{
  "hidden_size": 320,
  "norm_eps": 1e-05,
  "tie_word_embeddings": "early"
}
Below are experts of layer 3 (counted from 0) of a mixture-of-experts language model. Rows are named router (the router's row for the expert), gate (a neuron's input weights, with its number), up (a neuron's input weights, with its number), down (a neuron's output weights, with its number) and show model dimensions 160-319. Each number is 500 + 25 x the weight over its row's rms, rounded and kept within 0 to 999. Numbers have three digits each.
Before each expert's rows: "comes after" lists some tokens at least twice as common just before its tokens as in all text; "comes before" lists some tokens at least twice as common just after its tokens as in all text. This comes from a sample of Wikipedia text that the model never trained on. Tokens count by the router's weight.

# expert 6
comes after: " ", " |", "0", "3", "5", "4"
comes before: " |", "0", "3", "5", "4", "."
router:514500513527473485533474530491495529473491495488501515459520485533467479530494489492515486475490490564492455515480479526438509497524534524497482557567508498503532500517510508455491470452528551465469508526471500478501470508495501520518535472526455548478496519508487518514457480467459461499506459510497508520492501529509517494534504490471507496536471539498505501552490483447508497488500508468524502474478482500532473462483463492508521537496528501530528496519518513473515490520531450
gate0:547491465475516507485469524509507517500486478523533498516466471539474534498518503474529477492527489497493446523464474469484523531537535512460520520530489481505500540511528523516510537476532491484530475464475478523495480519468524504505494468490489473449521546504512476502535519489496495516456489523491480494479539537552501521476512516500478527473507507550480486506541516516479491481490519527536498518502466507479542516516497451481519547512456503459502496520542512509520507490483481
up0:518493511481444514457491489518483472479513562461509458481541483434485567521502532528515463507517469466480505504505509495485487523510487517517519485442502513471529512504506505537516507535479483468505497528523461464503491496503488468462501456525506489470459479489447527532506501469450518526513483528491506482487489493471528511485493492464482505490509476491494494486537492479496486491486481501492490507458500477522463463482511475511520517487496506517506505487527501526515476482516491
down0:502491482514499445505537488529479488481509513528515586539485502535452449523514494527490501506528493521482564537504532506483505469449491485549495516500522499527494490564477486490450526485506540496536516499492532463528508507495496545517498490506502481515525495531511509527531510493515543499527525531521532456492528511484488468498499503436551506501492458525490484488507498492489504561525484498439523512508493495518477520508488507521504435539480486518501534542478497485522499508519518
gate1:497547513483527531481498518473532521509485515502482507509482522440517514491528495509493456530524496493505526522477516511510466499492475539473535538495516506480488483505495468499533530478527494483490517510497479510509524451520478511513487512535503500500480478544498481485519500503456498473562462549510541490488484495518492504522480516542502516522451522495518531507525564462526514481541499486534502535516492500540559488504514535500534495553467522511522498523510491505500474476514491
up1:472472489492512533474479532532493526463500546459503480533485475471521493550475495522466534503520463497541505472504451442544508507536516542507539462457511463488524474500491501498485514488465505496517478523457517490519501493478523448544458471490537463469473536492488518520541482508496477508453502507480491453492528516513527514534478541517506451492508538479468507486486508507500473501474508474498520493474470466510453493511485527483549521479472543436504489475514488476516514497459531
down1:473493501494529478512525503514448499517536466463530514486475464464507478496380476483499515443535496512498516545488442504540498479536526476512481492537533475472456498510494488484479493552510512532536504458505503504509529507491456488453459517502530485483501462494493480507478533542523499482500508506530467521492518525546473438536469486492517504460548487506537533510520492504496482472509486492494489475484513494489499519481511489498517493470476512496473504499512472505514462531468519
gate2:498535508491485517512536490479453491473492538514489483466477473520464483468504532460483493496501528550496514465476530490527515475527544481477467534528531466497466518471514494495470546507512506510535494542529493516498478489480507534477523492504476469489522503463490477520508493493469500528540497495488531457549495548522493457502532520543528495493521480528513501492511477488473535472495492482512505491491466504455502529504465509487548477452503488525489486481489507478533486526525507
up2:472469517499518479474503510509538493502531501518470488531500511504553507505469499503490479520521535531537554504472538511520448488510491495536505517499528494475488529456503464507468530502454501485491556513555513462474497489526516534474536508520464490515525480493508551506510470494505515476535476500526454517474493535529488514465531459477501514475538483526491483473473503471488499508491490496461534452483488470516528476498505531551518494508502473502524509477516483503512497486541466
down2:484462502491492498527516487457497534498533491529507480544523527500491495498489469527496506498508514495521504511520515530482476486509492511522498488516490476493474457490492475512480501499472484446499503499512472479523526498448490462475477549493478541497500523489481466479459489537490516427493503466498519525479515490504490508483479540521530545468491481514465503506496474514504494476520472460506533491467477504512511527551499496503500490494491497532507465510526516448502509515489501

# expert 1
comes after: " ", "1", "2", "0", "9", "–"
comes before: "1", "0", "9", "2", "8", "5"
router:544497481498501473522504495526494488544522596499474502513545527504516488474484474535486491516488486524491506543530434503506514523521487470479492481502472491530496502515522437486505480532512519508534505469539490438559515516463444515511491454472521495527486473512495471427480465519508484479479539509523499493515497490520525493522526514538492491469494527508507532504508516515526506505516490470459521522527544488491494491493516522510477505530490468497523505509496507499496447521487471
gate0:472502513487521499536558519540474434455514494486496527510481506468496501459484531499520486505495481503498517550540492485459527518514503503507513501527531564506483552478479466525481494491488494501483451469485510555536479541507509495492492514510479512498503520487505481502492524493479543524546502503418473479508459509483473518483516461475525537548486502489462506497549470507491513500504507503497464502511496518471510469479469502512519471449466477520520511539506451478481507529482506
up0:476465511505486501491499527514513504484475495514489493489517516486502488497522471468482469471543490476503482499481465486544463499534529516499540516523470491530500497505574513480493532525501501442499496538469473535466486538518503569478504478511509464480541487472508523507486469484487510538494501507476483510471467512462532533503523537491511505536527497494525513497565514509544514555478567509490539509516509523472489505496469470475496487492528515488504545514501503508506536493493547
down0:473509515511508531557521495469504523476498477532491527498440487493521486503483475484502507453513523495482489486477498501530496518474486514506513493469493490476490498470493501504556493499493523540414524510449487507551483476555477508512489532510542523524504446506485512483520505476475512503533484494446516492507467471525489492514502473528489539445500510481512461508474489502501515507515529498471485554497523509514505508549490549506450499504495499515457500491505521471524486517469453
gate1:529514520506463483543485504486482496504452471481507503504511486518472470524510469489530503472523518458528566518532504476500498505518541519487490511534521483520491503438514487513499521503497495511471469477468502537516491484491452491481516538462500475500508508461490467513489509457512503432519479525505496530472445507501521445503477502479501478453502488484497504507500457508481480480481503460487514504469433510510503502483472503506509486423506526479481485462483458521508522478528471
up1:483474487491532516491476499527555453504512499542479471498521516550515512515534509530504468492491503525456462467462466500494530476504472494507544529483466515482528535480502516448480480493518539504529517494498470488518517492469494452496485457498510529540517516533509490473500463489545496535443492537446500495472517499464471520515511513518491489493497511521497497428528505469506522481486545535507499484473531531502511544545474493528523519529462476507506506506523545461486549452542477
down1:468507528512538516520497486520527489446580533500510494498497536530542486497514508495525446436512516512495475451453482522498478481501508470544506478465489502487495454492496533497470504525516511539533515512497549500446484454513513526530496523537517489496509493510547527458504500509542521473495476412512533475527498495530528498515458450507487435521450479487499499493478533485485482547521480529483510500562518481454480509531480508488512458490467461512477522498481523499465493481516511
gate2:515501519505532505476495492484481476522450536489508528524490501545508528416469517468508506478493545488529513462490506511484513464505505503506467475510541485507502504454466489481515462494483578537489514514526487512492512483501501522491564516541505549464537504476517550497507529499547453514449514485495522533457523496512494458547505510476496536478494448525521486501503524472503467474499503492543465506494464462498481479509505520486445520505498469494496522502554503517534492486489457
up2:508509516521502472533467504454483523512499521473507477502516492531511475509479482514516449469529531499508540496504499540486521519482502547485513419488509488492480512481501495509516515531502509510494543476505502529520534547512522505510511529485510513494472500486480508476512541452516470497462498471494472520482484504479477474494481478516467532504544517497545499471488512491512464531521492507547549527518465464495527481475518524512458482501481501521494476481519478484537503468535461
down2:538462503497475503511515449489538486505499539490490485513511478530518513463480472501479517496476469487488500510526490486483540521478476491525483468512515476461507521521489511488520505448475477510476505510478504478526513507476475487447479485487505502458530499491448516528483508519451540505508503479496519536482496490518528551512507480495453476522484457514523444486488501482513501502455507521511550460453478467495486485498469510531494498469505485538495487487468500470513499546541462

# expert 7
comes after: "1", " in", "2", "9", "8", "7"
comes before: " ", ",", "–", ")\n", " September", " March"
router:498512490515536478499498524480490502435509484465481477474530489476509485493510486505472491516517480502499540489496523464523525506472526555457510505493511517496486547467466476523512471514502497516557494520524508488500541484533469522522515536482506467526482511520478493541478495467491468487493491475499499496513548489563499498529470485510515518447498531479462523456511504490490473525488480542486549488549506498511494517463540518477484492552467529539500443493490514516489531499473479
gate0:510492492489461496539542555491558522499510511514497468496481510494463527481508512496473478539519546489468515477493512469493471519511482501501535515495464485458513527497521480508529496505466511549489529509464468485530499511550470500517556515504505517484477463482505536498522521493463539563518472491516480479529500489458536486529458482516495482479466528459544498478529468504534504549478530507477510500484545538478506522525497470476516508493505508494492520517488460516499485502479503
up0:481463459525510487542467494478470436476494471480473521529528509489519529470521471501509481449522500468517558526478442498492469462457484476482511521496488494479545432505480508500462523519472515510495507524502525499536516489488499498457473522466516485537488506469496492530497508523541538442489506485513517525464468511543506503511472476512495496511506524540505492511468523487462529515552503512466499493492483513496514467478475470484474474480505498506504517536527523487472497483522486
down0:500495477514487485527467477466471537501474535496514508442483542461504513482501532453515470482495493454479536521497485506497514479521466487529509515521513499531514479503498461464491468491471463527484536543521479519515475446517488498512562506484482452490488451536470507451515464513532461476543482467493526500521497493493464488506507491536458460478514521530485513483492500512557487504492485476513508455537498510484493512479510505510505518498497517489520500465459546508533555533508512
gate1:466583530551493494503476472509489469514536510516459430507537482485477448471530526478577488473523523490489537471517483536474505506468519476544490511525519479478505496483505495518519484523480485486524436495482449514476465512481493484477469518493480481483489497478530466532475497504475489467552498552497544496461504490529497522539494525513490528522476460449493507521502517497535525520512543498547498520449490559487495458495511513525486511473498470494492494491513544481472511496542467
up1:498537544518477529497467466501484508504480482476490525534456474509444479509485439533502512486515497464466537520471506494509473508498453485511522455500491489500524469479516526516449510493496484489530504489513493499509456521486536480535485495474548489451513496510520521544514509490449509487526487499487512512485517517495507518513466492493532546469502523494493458495493486519481516556511478491521495537500522486480503444507496478502517474515493507485465542458503496519446499507491518
down1:507498532524508502538518469510472509528473507490489560480532490538527464504530505522486447503483518510495494527503509503475508539546487525493496490501473511456543440488533479480497516543506510515522474500482522528519487501523467556539527494519484496499541507505519520540515483467492441536531481510542463484505461461521453520501530473518497504519487510461497512534474504500509517488516526528517506499502508506433500512521535545498536495472504471495499511448489518502468531505525470
gate2:492538530462485496481494503494508514518464469466497504487460481525475551514526474468508493502465515516475566526519480525474497490511456478504490514541517482529512493503516519479497476507501547499479498516476532495508476526503510480462514475530492453475538485497480496488521479529468478528464489487518504488512491510511456444514501461497526493537503554546490491479460492494545459500506529520543503509473525455500511513491507504498512479485499501497499495470493450522550551537518526
up2:478467497486512491497534503528508471505513510507470482505482466474512514474494518496508524481528537510508480438490463503473478484488464530474499470523494490474470482509493544475475509573469500507508446530474474488475502489482498500497473500471495479510486475503515505502500480483443510484504472498503500467553461497494447494506480449505501482461523476485505495504486482525499577537488552503447490467543443538554481489461454494459468484522519496525447533502552500514530504532496515
down2:512529467483487526503511506471484463478514563476480522524484481527489507523488502503491523526507460543517538520512531524480512522489511543547498500476507497505470517489500478484497528483508492566477478507535481476549468500503485561499490537457492501469511528513546560464505490471483477479531460495491502499529531483487491509492512481524502482415505481468497521509467517490563483478522478508491479511480438506537512489495511526506498474496498538524469548528508483472449463499495504

# expert 4
comes after: " |", " |\n", "\n", "-", "|", ":"
comes before: " ", " |", "-", ":", "|", " |\n"
router:525497500498508501501498517501474519526481466508470497507514499490504529494520483521503500494531520475509479561511507531527492484467428531526514485518501474514502503480490548503484479469488541466516502542493503478470432513482526492501539491524497533453527499515489493492531474532491495530488449480523468486491484498547531497566481524494455503461475537530508469485550532502545491497463511495500471479471512564530524508551552537535512495462500507485514499521468501491521460523516489
gate0:464515505471445493505489496552493498525523490480491505526468476538509479486515495478479515533504488507480469523535490484492494532475496490461532481520492475507506490481526526486533498481487521456524471482469481462505542503470467515499510489500478526520491506499543482447520466524511445507534506538514513474477496516516506487527487473505474463478541494522536499473467503495480507533523478504540440535472520518513518507474470467501474562520535507538511531515483510524548495518490452
up0:497461541547521552534489501464513474463456522488513507503497532498526557521560537486500508495553509513480501550508485510515503473492480524443501464527462542486470490477492515519533480506491471503527494458510470464500499538496507515500526523552526477512497510535464479589499514495514557494515488484554466520473478492507466479522502496500500513518478550502462520508525475505469548453482427521523489484511494526508494511526493508537515538530494517460553507555520479494550461507480466
down0:500512495525480520490473485527503458453461538492546492516477488439544462509491518485510500532473476522493538507524526486511488476539488484492490498470532467529527530514464497468487520526503530520473495476489490510526509474515528447479552457505487487530506532506518496475513459478483521531496528480500481540538493535515470505520521458539490484562504465500500496499529507503465533498502489506475487513524500483488517504506522499515558548477471514534477543492506509508511501507461506
gate1:447492492486500492498511525507474505525494474541505488493460435513465530499501495443505482540494497485468520518513513476494502488490520505504482535538455533539511507503486472493492482520553482465489461513494505501498512526560517452509496511458485506490495500501544534528480493514501546521484510512490520431507504511580521473499480473529515496489520508526479547529515511547451523509490470464494548496511517536528457525513483521474556520487474516539483487498520497467499496500451454
up1:514513498492499515487554461536525496503504537526510514471471476505508482507513467523502524494496531430472526524485511503492502449473529470485475527489466534543480481557484523471527563511463466502473471504500533469494539514485508484533533488532481472496494486496481504540528488491529509512515495538477503481489479544492499515517514515502480525493540518516471485490451463461477490466502488487499532501500485523498500509512528494427522474454451580490499496462475511520504497526486468
down1:524521487510474512500495495522463501522494547516519525563565486464485516501516490559517535495482484517507556498493474463533502507518518501529480477501522486520484538517487509501520564500484497565489445478524501535472464487474480522513489497513484497542515538500526537468536480500461502508467484494506493480453563498531526505495497469502505485560487533524527504475466509495534520502529480490506526499478488445498485496498446516513483467506513475506523481494472506480475468515457464
gate2:555548520505515503505497493511511505516469503491539497464479445532472500491482534494514571507505466507526490513507555476506502500459470489473465489488514471500521488470498506521503460467484529564519486474485501496497519536490454509490497508497494489505505505523474521448485508553487516480526526511499506490472509477565471469443509505443455538469497516500488452503567490494527532545498500485469459485534481520498522544512482537520481530463482511445518542497492470505521508465490496
up2:508521518488487493517475516516514500504497514512490493457497506486554481508476492493520493511554505497520488518498534478493473454540450523529498544509507508482490502491484510491502515462545515501486520475510450502549553479487463457515486508517471490454539556518499460486472486513493531470486531506468546495508465456510494506460448508493462518505569506482502498491474493527528511523534442483484476522463477492534516498518494483494482468479462486532523486454540519475513496547484540
down2:485517494503531559500468501502478485508525488528501504491529543488514474465469472497505506496471526529519526496482492522470483503501496489551479481494500507497466541467505473465526465504461530513525552465470516496488547554535511519474526490492484557497515545484550464467503489445509532503515515446521515485501565540503535490532403504477494441547481527481500492504512451499472508509525482491505500506494495532508574500466527486487445487504437491455489464496476498553545491510506504